Experts of a small language model.
Experts: 64 experts in each of 9 layers, 96 SwiGLU neurons an expert, 1 pick a token, a softmax router, a shared expert of 192 neurons.
Below are experts of layer 7 (counted from 0) of a mixture-of-experts language model. Rows are named down (a neuron's output weights, with its number) and show model dimensions 0-255. Each number is 200 + 20 x the weight over its row's rms, rounded and kept within 0 to 999.
Before each expert's rows: a language model's description of what the expert responds to. This comes from a sample of Wikipedia text that the model never trained on.

# expert 16
What it handles: Mid-word letter chunks. Word pieces right after a capital or first letter of a name or rare word, such as Nom-en-clature, Aer-oflot, Broc-col-i.
down0,204,146,220,214,191,211,191,191,196,211,223,227,204,191,208,215,185,241,187,238,208,219,203,170,207,228,188,187,220,217,195,214,211,200,166,186,188,195,197,168,202,166,202,175,193,200,192,192,213,189,195,202,190,230,161,212,209,217,220,147,185,171,196,175,217,191,211,219,205,204,211,207,223,190,192,188,190,207,201,210,199,178,153,188,204,231,188,214,197,150,208,204,175,198,236,202,185,236,190,227,218,194,225,201,205,198,184,180,166,189,184,217,167,192,193,208,174,170,216,204,221,192,186,207,211,224,177,187,208,183,169,234,190,238,184,215,193,215,172,182,190,185,231,202,203,167,183,230,177,234,197,177,216,178,175,206,209,193,228,210,221,195,189,155,176,189,221,185,167,183,199,186,213,191,175,208,218,227,217,247,201,233,254,205,170,184,202,209,203,210,206,177,189,198,219,204,191,212,219,214,191,193,207,182,171,213,202,237,192,184,196,242,197,220,159,197,229,200,199,212,180,236,211,223,233,220,203,203,192,190,204,198,182,223,215,188,213,188,259,183,224,194,227,202,197,204,179,204,242,192,180,223,172,215,206,225
down1,219,216,218,194,252,227,190,216,214,216,166,177,224,204,203,239,169,170,194,187,181,219,190,215,192,207,211,176,208,192,206,213,208,218,189,230,201,207,220,218,200,190,170,213,236,167,193,209,200,205,160,197,194,220,203,209,232,181,223,187,219,199,186,209,187,226,195,166,181,227,222,224,197,205,208,186,213,175,207,184,231,197,193,196,221,172,216,187,205,263,234,222,225,217,221,174,197,201,181,242,180,211,235,214,216,220,220,241,200,225,211,229,210,207,227,223,189,183,170,223,200,202,175,206,201,208,199,189,194,210,175,205,224,211,181,200,188,223,200,193,203,169,181,191,215,200,202,211,183,215,190,179,220,190,152,167,184,189,193,185,185,212,182,209,190,158,212,205,246,217,237,198,202,182,207,198,217,199,199,210,225,210,238,212,184,221,226,195,178,239,241,170,190,210,192,204,233,205,178,203,197,212,210,159,209,224,184,182,228,233,209,214,206,203,144,207,175,186,208,191,148,185,199,216,183,186,209,180,180,243,222,220,174,203,210,173,178,217,209,206,197,192,204,203,212,194,205,188,204,194,215,211,244,224,198,204
down2,221,230,210,223,187,203,197,209,207,186,228,190,172,174,181,183,199,184,189,231,172,184,207,161,213,213,202,183,190,188,198,220,210,192,205,203,151,201,203,179,229,212,188,199,190,221,157,191,205,174,191,221,192,180,214,229,208,191,213,182,187,232,214,195,154,169,204,221,236,208,203,195,186,207,179,240,202,225,205,180,204,200,174,194,211,185,234,198,197,209,196,172,160,209,195,185,200,214,194,236,202,231,214,229,184,175,196,193,200,178,223,237,194,197,230,203,205,187,216,183,187,178,178,208,223,208,181,167,175,181,218,191,187,214,166,228,201,241,180,190,206,240,151,206,176,200,190,168,235,206,186,212,224,202,213,176,174,198,194,231,187,245,175,207,182,206,233,198,201,246,191,200,180,151,235,172,214,222,195,181,184,196,207,210,236,210,232,205,203,176,233,189,211,211,228,192,160,210,197,195,197,188,192,205,210,185,200,192,158,179,220,170,201,249,217,194,179,187,166,215,198,200,216,228,204,199,221,191,184,241,189,179,223,231,208,214,198,217,205,193,211,188,210,184,199,222,227,205,217,200,187,173,206,186,173,199

# expert 23
What it handles: Word-ending pieces. Word-final pieces completing a common word after its first letters, such as ch-ance, od-d, ball-er, duc-ts, s-occer.
down1,201,194,199,217,202,200,178,216,172,182,212,195,220,231,224,200,214,163,193,175,179,201,194,214,193,232,200,185,239,178,201,179,183,227,175,172,178,219,193,195,208,232,229,207,171,184,153,188,181,218,215,192,216,201,169,254,240,214,222,182,215,235,218,179,142,218,216,200,237,195,211,167,202,208,178,192,201,173,156,214,202,170,214,181,203,177,200,189,213,190,195,236,194,256,175,205,195,198,212,201,184,206,203,181,213,193,239,205,194,201,204,190,203,209,212,208,163,193,178,180,196,224,205,201,217,183,230,211,178,198,227,172,186,196,178,173,216,216,171,202,153,203,177,228,235,152,190,190,217,179,223,200,221,160,218,232,196,152,212,186,177,185,164,193,199,202,188,194,193,185,191,205,183,180,176,218,165,193,213,195,195,207,219,224,170,212,159,206,206,194,211,199,183,202,226,225,190,207,212,221,176,198,206,214,195,213,193,194,216,170,217,175,159,197,188,195,219,175,194,176,203,203,192,199,200,215,201,190,198,247,231,198,200,188,178,217,211,216,182,173,194,207,203,222,234,172,206,210,211,221,197,190,188,195,192,194
down2,194,191,211,181,195,214,227,176,204,184,211,196,191,184,217,230,170,204,207,213,227,218,185,208,215,196,234,214,204,231,191,202,195,204,195,202,213,181,175,171,180,213,216,206,190,215,165,225,201,209,157,215,232,199,224,208,213,185,213,194,184,200,232,209,222,197,214,209,200,203,180,223,233,182,176,219,183,232,192,211,194,221,210,179,173,211,184,184,208,210,193,212,192,226,191,213,185,205,193,197,232,204,179,206,189,209,212,185,185,194,207,175,185,212,204,189,199,217,177,205,196,175,215,164,191,260,199,192,205,196,184,195,172,192,211,188,190,185,183,179,173,182,210,230,208,232,185,236,195,206,172,168,167,182,208,197,187,200,170,208,209,169,213,208,179,223,202,233,200,230,187,172,209,197,198,226,193,196,195,199,175,232,207,185,204,174,166,229,188,191,192,191,180,194,206,192,191,223,238,244,235,174,214,219,182,255,229,197,188,189,223,184,219,181,191,233,217,186,179,203,185,219,222,171,207,211,230,229,193,166,192,250,181,237,164,193,200,214,229,221,228,209,235,187,254,173,172,171,173,169,216,248,210,219,207,184
down3,210,162,204,233,173,198,228,208,213,181,189,197,212,187,200,200,198,188,198,198,191,193,172,177,208,190,202,219,196,196,168,187,185,155,231,216,237,194,201,226,193,197,180,187,199,202,203,177,189,210,176,225,170,206,211,197,220,165,239,197,210,202,216,192,235,186,170,202,188,208,182,233,165,205,182,203,217,177,228,205,197,215,203,168,200,212,200,241,206,232,203,190,207,219,207,208,236,171,188,203,225,176,210,199,183,210,217,215,205,200,197,202,176,236,185,179,203,191,195,193,197,187,182,203,220,157,184,167,200,220,201,203,223,184,197,195,203,230,194,202,170,218,173,227,230,203,206,160,177,174,199,208,196,198,189,157,234,207,217,202,183,203,174,186,199,192,163,172,168,200,221,224,224,190,196,199,187,284,184,200,189,168,222,227,209,206,196,177,228,193,205,196,209,200,212,196,202,180,191,197,224,195,203,178,188,195,193,191,196,209,184,161,217,195,202,252,212,181,188,178,212,204,207,208,234,164,202,184,191,194,231,185,248,251,156,209,192,221,214,174,189,208,182,191,234,192,177,219,201,230,206,157,186,224,223,223

# expert 34
What it handles: Inner word stems. Middle syllables of common Latin-derived words, often after con, re or dec, such as tur-re-ts, con-sol-idation, reg-istr-ation.
down3,190,214,179,230,213,186,190,192,214,207,194,204,228,219,218,182,241,199,258,178,182,236,198,200,234,195,201,204,244,201,203,186,172,223,206,209,210,222,234,205,198,207,209,192,207,215,166,204,175,221,184,196,195,207,226,182,203,172,251,224,227,222,216,210,182,240,204,172,203,207,187,228,269,195,182,226,180,225,202,209,183,172,198,225,200,198,202,215,184,197,221,214,199,179,176,196,205,198,208,202,188,200,206,212,176,204,171,207,199,221,207,218,189,208,195,200,204,188,227,208,208,206,223,189,217,205,202,248,192,176,216,198,212,216,181,210,217,202,204,202,207,190,209,194,173,234,156,235,209,177,177,192,188,206,135,210,226,197,221,210,208,225,194,211,180,225,175,196,195,187,166,166,176,210,205,212,186,180,174,224,190,237,205,185,158,213,221,216,197,166,176,221,163,194,191,216,191,170,179,202,187,185,201,207,236,201,164,207,206,201,211,207,214,206,150,216,241,191,199,215,220,215,172,214,193,179,196,238,191,192,186,202,232,218,209,199,162,185,206,222,191,179,176,217,203,208,188,212,139,220,203,198,195,199,206,202
down4,174,197,211,208,211,187,156,212,190,186,235,192,196,205,231,206,199,184,175,211,167,183,220,187,192,184,190,210,227,196,207,171,210,199,183,168,203,237,208,213,224,215,186,192,178,218,179,223,208,223,223,206,199,216,223,208,226,230,192,174,198,201,182,156,179,252,172,222,192,213,224,195,207,189,198,165,215,216,214,205,217,174,215,148,194,213,177,206,241,183,203,230,207,207,171,197,188,213,214,180,179,204,202,221,174,188,176,203,213,219,212,196,192,232,256,200,184,225,234,197,230,171,219,210,169,216,208,205,200,226,172,239,189,186,199,234,183,180,183,222,171,209,191,218,192,185,204,190,168,195,203,186,211,197,207,213,187,217,190,201,198,203,208,190,164,213,195,177,177,165,206,238,181,208,211,216,189,201,192,201,227,202,205,211,198,170,199,189,173,207,199,208,197,193,189,199,181,204,203,226,222,184,182,175,199,207,228,225,242,175,184,202,206,201,220,230,159,194,208,232,253,195,209,220,213,165,216,184,200,217,210,187,196,198,174,241,184,191,186,223,228,194,196,184,195,238,211,166,212,199,212,242,214,256,172,208
down5,217,188,213,220,216,227,192,196,178,189,219,201,194,216,226,212,221,223,141,193,196,230,196,164,205,207,205,183,210,182,183,179,196,220,221,186,180,178,194,182,208,179,236,168,161,178,199,210,194,212,259,226,196,233,194,194,200,184,185,171,163,178,227,196,190,193,255,243,205,180,229,218,163,183,203,216,218,210,194,191,228,178,219,207,212,220,204,213,209,216,198,229,208,198,211,200,214,206,203,212,222,201,200,175,222,228,218,184,205,229,191,228,225,202,188,235,193,170,196,197,228,229,200,200,257,210,217,199,222,226,221,197,216,199,165,215,179,200,207,204,202,239,203,207,171,151,185,186,216,229,194,198,202,200,199,243,192,189,213,191,222,188,208,232,214,227,217,198,173,196,157,201,255,179,177,195,193,204,190,187,176,208,229,210,202,188,189,211,178,186,211,229,189,193,196,200,181,213,224,184,218,161,173,191,177,241,171,208,200,203,168,196,189,219,190,173,195,221,225,229,199,193,179,172,209,219,227,203,188,173,209,184,220,170,200,199,211,198,201,195,168,182,179,197,178,196,217,214,214,192,196,190,200,235,196,212

# expert 15
What it handles: Role and purpose prepositions. Prepositions for, at, of, by, with after verbs or nouns of work and service, as in worked for, trained at, member of.
down2,223,180,238,189,211,202,180,216,213,202,222,193,209,218,212,193,193,200,203,206,208,168,150,212,169,213,229,203,206,174,206,217,189,226,143,224,190,203,194,191,190,237,180,224,218,149,184,176,203,162,179,210,183,215,198,198,192,193,220,178,174,199,226,225,229,210,192,192,236,211,147,224,220,202,213,197,215,224,209,197,194,230,189,211,218,208,193,207,218,205,210,177,207,193,215,205,216,190,206,181,202,187,222,204,189,195,212,240,220,196,228,236,214,198,230,208,191,201,170,177,200,202,180,180,230,226,179,196,218,214,168,168,220,172,233,227,187,172,168,229,211,195,238,208,183,177,215,231,210,179,235,201,194,203,226,216,210,177,227,191,184,201,214,200,220,172,181,185,201,179,174,187,182,189,213,193,240,192,211,177,229,172,184,203,207,200,180,207,209,214,154,201,219,190,186,211,223,205,168,166,203,190,213,175,207,185,218,217,168,171,213,207,216,175,175,206,186,227,221,178,186,214,212,200,239,197,193,191,203,186,153,184,214,202,177,179,252,207,243,196,185,205,202,189,199,167,217,194,204,196,169,180,191,190,224,196
down3,184,200,154,204,222,165,188,225,238,207,207,179,227,237,191,201,216,219,210,192,201,218,175,198,200,236,223,196,191,204,207,202,219,200,207,232,200,197,217,242,226,222,222,248,202,185,183,205,192,198,181,198,208,183,235,233,220,176,185,225,178,193,207,225,176,205,217,205,189,169,185,182,160,216,208,217,193,191,250,223,206,197,223,224,193,187,195,222,177,191,195,202,217,201,185,179,203,192,225,191,170,204,207,204,207,232,183,217,208,202,199,220,172,214,209,174,192,216,218,202,171,165,202,201,229,177,193,165,230,147,194,223,174,180,204,172,156,164,225,214,207,166,189,159,154,206,197,179,195,183,224,210,195,216,208,198,189,231,191,241,219,192,191,162,189,197,162,179,206,193,219,205,214,198,200,202,213,189,211,173,175,198,173,204,177,180,190,205,206,196,197,199,214,191,212,217,208,170,214,202,218,203,207,219,186,189,216,184,188,213,194,222,218,200,222,205,224,216,169,195,261,225,222,214,198,197,198,152,223,170,189,201,239,199,222,178,207,214,195,195,184,176,170,188,204,194,197,183,203,171,237,185,165,205,181,210
down4,216,179,210,169,229,216,226,235,198,185,194,201,181,215,221,214,188,220,203,206,193,184,205,209,210,211,234,213,222,193,213,238,207,205,226,256,210,189,178,211,196,205,228,224,205,204,205,188,188,187,201,189,208,195,199,229,172,208,192,207,206,246,226,202,209,203,210,201,175,185,198,228,206,200,199,217,212,220,193,175,183,219,205,219,183,217,190,202,208,194,206,177,218,195,204,214,231,223,210,222,187,205,214,198,171,203,190,228,201,190,188,187,183,231,183,201,215,177,223,206,215,194,156,202,222,192,181,202,191,196,221,234,194,218,233,208,193,202,200,196,230,186,222,185,178,239,148,180,205,185,215,194,199,175,189,183,195,205,169,215,211,208,203,192,199,184,229,204,187,195,210,207,186,225,217,212,240,173,200,178,204,215,198,195,206,234,188,221,262,200,151,230,199,213,218,172,210,182,228,191,200,181,177,199,187,135,177,204,212,263,185,191,214,210,219,195,199,153,177,210,221,199,248,198,190,192,202,195,218,156,173,170,213,190,196,175,181,186,199,144,205,206,159,157,185,195,218,187,165,171,215,198,182,180,186,198

# expert 0
What it handles: Foreign name word-pieces. Pieces of non-English personal and place names, often right after a capital initial, such as O-le-ksandr, O'Neal, I-bra-him, Q-ey-narjeh.
down4,214,178,211,222,203,208,201,171,221,204,188,200,239,202,170,199,176,182,227,178,219,214,202,203,186,160,198,205,178,198,177,218,205,179,205,188,232,213,181,199,222,210,205,200,219,225,223,175,222,223,242,193,210,192,200,169,246,183,214,259,217,167,205,214,190,195,190,166,192,188,238,217,211,203,197,173,183,210,187,197,174,179,167,175,218,224,214,181,206,209,206,201,225,170,215,207,187,184,178,215,223,239,219,194,193,199,212,162,193,203,165,226,193,218,227,222,187,228,183,214,217,178,238,192,165,205,173,185,197,199,162,219,224,224,183,198,213,200,233,198,188,182,194,195,209,222,199,179,157,219,207,185,201,204,163,220,177,207,218,200,206,180,163,219,169,201,225,178,212,186,189,207,193,244,186,198,219,212,240,231,175,204,180,171,199,191,180,166,203,185,239,221,197,217,205,163,209,226,196,237,220,176,173,209,182,184,213,193,197,175,224,200,191,214,192,189,216,202,202,174,218,212,183,230,199,197,183,197,221,245,212,196,191,222,212,213,198,246,158,222,214,195,224,177,177,185,198,194,217,193,187,183,217,207,196,200
down5,191,200,191,179,189,164,210,170,201,195,208,203,203,183,209,206,206,182,167,206,211,203,203,172,186,183,211,183,169,222,192,210,178,250,231,202,219,155,215,165,210,187,169,200,197,214,207,248,162,203,200,218,189,210,243,192,208,188,220,192,210,221,211,204,197,187,209,224,227,215,224,181,185,204,213,234,216,198,241,229,173,209,210,188,188,218,202,205,194,155,224,209,235,196,208,183,225,221,215,215,186,218,199,170,203,189,175,222,167,193,187,215,193,228,194,216,218,198,197,211,218,164,253,233,224,203,203,214,184,197,195,213,181,196,226,159,216,186,147,198,182,220,230,216,176,245,198,200,207,194,201,183,171,172,168,201,198,215,205,194,219,197,206,189,183,180,201,216,200,220,215,186,177,219,195,169,174,184,197,198,188,188,253,209,216,186,180,213,222,206,212,213,179,166,200,231,212,182,233,162,181,202,166,211,215,227,210,217,188,187,167,235,220,200,225,190,207,190,204,201,190,172,211,199,208,186,199,179,195,194,193,189,199,215,202,200,191,196,237,213,186,227,206,176,218,192,231,171,158,198,224,230,192,244,178,178
down6,206,172,182,214,221,203,206,212,210,193,181,192,221,201,223,191,215,198,244,234,184,168,192,219,222,211,194,155,183,211,212,188,176,205,208,184,202,191,184,213,183,213,187,259,163,190,191,192,200,189,199,168,191,171,175,172,185,201,196,203,250,181,201,230,198,152,205,196,223,206,178,169,175,173,242,185,235,208,205,200,217,188,216,161,224,210,234,237,229,204,201,214,227,210,214,185,211,204,211,192,212,218,188,199,213,178,189,213,205,176,195,194,210,182,220,221,200,212,199,161,229,203,199,181,195,175,224,202,212,200,214,192,219,172,180,190,191,178,209,199,204,217,230,191,215,162,173,186,194,222,204,230,252,210,227,228,226,199,197,216,230,196,202,218,201,200,210,191,169,181,202,212,191,196,254,204,180,239,195,190,221,221,166,225,203,173,200,202,213,188,188,194,162,215,202,182,203,196,203,148,169,205,203,169,185,186,212,184,207,194,198,193,228,190,185,233,235,174,238,195,197,227,203,213,208,169,191,191,203,207,187,213,189,164,160,178,187,204,179,217,198,222,182,206,185,189,171,204,244,181,182,183,211,199,209,229

# expert 53
What it handles: Word-initial consonant clusters. Opening pieces of a word after an article or preposition, usually consonant clusters: sl-ate, gr-ants, fl-eshy, tr-ouble, dec-omposition.
down0,197,201,220,185,214,209,190,205,233,182,215,222,263,192,181,228,203,199,202,181,170,200,168,217,170,220,178,202,202,187,205,157,188,205,202,181,223,220,206,175,198,222,196,215,205,202,162,209,189,219,194,187,190,218,220,189,174,166,222,196,200,211,213,189,187,226,223,219,219,199,178,175,194,193,189,213,183,203,198,214,214,221,191,179,190,171,170,182,199,208,200,222,206,234,202,189,186,207,171,210,235,228,195,185,213,188,163,182,222,200,196,185,194,212,165,197,192,207,188,208,207,229,140,190,219,175,180,190,160,202,192,185,195,184,186,181,184,184,204,205,205,229,189,212,208,207,200,163,185,176,211,206,170,166,229,195,244,166,215,219,192,187,176,204,209,201,185,175,177,175,162,184,201,207,195,207,165,160,171,201,176,191,172,202,201,173,230,166,234,214,196,183,229,183,202,227,221,219,203,198,227,192,208,207,233,184,209,212,227,170,180,214,203,171,201,217,190,174,215,219,189,220,200,206,201,183,193,192,232,198,214,193,204,229,193,172,169,236,193,177,205,204,192,182,220,199,161,157,253,163,197,165,172,167,208,198
down1,183,192,222,196,203,187,180,217,202,176,182,219,169,200,183,235,228,198,169,212,212,215,183,207,187,197,167,191,204,227,183,203,194,191,185,217,147,181,200,224,204,193,186,204,218,161,210,189,165,214,167,198,215,222,200,222,202,224,214,184,200,203,189,174,180,212,181,230,186,174,225,184,173,266,220,209,181,185,192,181,212,248,181,167,241,196,197,206,185,229,178,195,157,208,196,211,185,230,216,195,206,211,201,205,168,242,164,225,198,198,217,247,216,211,242,207,167,213,206,198,180,207,215,182,209,166,212,202,226,225,183,208,205,184,209,198,171,210,184,203,209,138,198,211,207,194,212,211,208,230,222,190,206,195,186,230,191,226,184,151,211,196,184,202,181,177,175,199,213,159,192,209,209,180,200,228,162,174,204,202,226,195,210,202,178,246,184,189,208,187,207,215,205,194,200,189,208,216,219,189,182,196,180,197,216,189,198,200,195,175,198,193,158,178,198,213,163,214,201,169,202,225,185,220,208,216,236,164,229,212,188,184,199,210,196,207,197,196,191,217,227,183,211,178,198,162,203,163,198,188,204,208,181,216,219,228
down2,222,179,175,187,206,212,181,143,202,205,191,183,195,162,212,184,193,201,200,222,182,218,209,199,181,194,203,183,205,203,201,213,191,218,180,213,202,166,213,181,187,222,241,216,184,141,192,214,187,228,181,206,207,178,207,175,208,206,192,217,163,190,193,195,178,187,214,182,187,201,159,200,172,175,203,177,152,221,157,204,192,194,184,188,202,211,165,214,174,206,190,182,176,163,174,196,196,189,214,211,222,197,194,203,263,216,198,199,225,189,155,144,189,209,196,175,209,189,231,189,217,194,193,203,204,155,176,196,209,202,192,219,198,180,172,174,168,210,167,192,191,206,207,209,202,224,207,198,182,164,200,166,231,197,193,209,196,219,203,189,194,230,174,203,215,166,227,209,199,203,183,189,214,235,192,223,189,218,217,205,194,196,145,201,203,199,220,223,213,217,223,192,197,224,210,238,219,159,187,160,236,222,225,203,202,246,207,185,192,190,176,205,231,204,193,203,181,179,217,177,219,166,191,202,193,191,211,231,188,194,217,202,206,178,203,164,214,215,223,198,190,192,178,222,201,205,212,180,193,159,231,193,214,189,202,203

# expert 55
What it handles: Word endings and suffixes. Final suffix pieces like -al, -ation, -ative, -iment completing words (marti|al, reg|iment), and colons or digits after infobox labels.
down1,186,179,176,236,172,198,210,195,213,179,209,183,198,215,221,236,167,176,227,193,191,203,223,197,195,197,211,195,174,191,191,189,197,180,179,211,189,182,198,144,179,200,210,213,244,196,193,160,186,175,185,233,146,190,217,208,213,189,227,222,206,177,203,212,222,215,222,191,194,191,188,199,220,150,175,195,219,188,227,209,191,237,183,233,224,210,230,208,200,208,234,188,210,165,209,218,236,209,206,184,195,217,195,173,186,185,223,218,192,233,198,209,204,202,191,190,206,187,178,230,223,220,204,212,183,215,211,229,190,170,221,178,214,220,183,212,174,190,203,190,184,190,164,171,193,222,176,194,209,242,181,210,196,216,203,188,207,204,230,190,191,232,169,173,204,229,187,158,181,176,232,206,183,192,163,210,188,206,233,171,225,197,199,204,203,234,221,250,221,208,208,198,240,187,197,180,204,210,193,232,184,224,201,196,233,223,201,236,185,214,208,212,194,215,159,194,219,216,204,195,203,208,217,204,185,178,187,202,216,176,155,222,191,202,186,232,188,168,211,219,234,189,210,217,203,213,203,208,206,179,201,196,238,191,172,233
down2,188,211,199,223,196,202,173,209,198,180,155,187,201,198,189,180,181,203,190,232,174,207,191,195,215,210,180,181,178,203,180,212,226,207,202,167,236,174,202,189,167,191,212,217,203,208,185,188,208,226,191,240,205,195,187,174,202,186,221,217,219,200,201,214,177,172,231,211,176,190,213,165,203,207,178,180,219,214,213,215,193,169,212,190,183,194,200,187,221,198,187,198,202,188,208,241,209,205,248,167,191,199,211,216,189,221,197,202,183,204,180,199,186,207,177,216,187,172,200,207,188,199,216,216,164,229,193,190,194,189,205,191,228,189,191,220,223,187,213,215,197,202,209,193,166,178,210,183,193,209,207,218,195,192,253,210,237,207,230,186,174,211,165,257,191,191,187,216,235,213,194,214,202,211,227,188,223,186,169,238,210,169,211,199,157,170,221,199,198,212,220,208,218,200,181,207,230,207,176,204,175,226,180,211,195,185,178,233,193,195,244,214,169,240,211,166,197,237,178,263,172,211,211,217,230,215,186,201,216,199,174,190,194,249,183,204,197,237,216,203,181,197,197,184,175,198,247,156,210,227,237,204,185,195,202,211
down3,201,207,195,174,190,204,207,212,230,209,209,183,202,199,221,202,177,191,183,195,237,190,194,228,195,180,200,164,171,183,226,179,220,193,196,195,199,185,232,205,214,220,172,219,208,181,221,195,199,218,207,162,203,178,204,181,217,209,208,246,196,197,192,195,180,192,176,240,243,199,185,186,187,228,202,212,215,194,232,203,209,198,183,196,188,201,222,196,217,176,240,206,192,217,220,185,186,213,176,206,223,205,212,165,224,162,229,190,218,206,235,170,181,208,193,202,154,242,181,186,220,211,224,233,202,159,221,216,185,203,185,239,178,177,177,230,215,183,192,222,186,233,226,227,233,185,196,191,205,228,195,169,213,198,191,202,163,175,208,208,192,152,196,215,225,174,172,209,191,166,190,180,207,229,161,199,162,222,192,176,212,217,200,187,193,211,208,189,219,211,194,239,174,148,173,188,214,224,166,179,171,209,171,198,211,165,216,203,196,201,192,207,219,200,208,223,185,232,229,188,223,182,203,221,213,217,188,212,174,170,199,224,200,196,207,195,191,184,189,211,219,219,176,173,182,203,204,200,208,192,223,236,221,207,168,178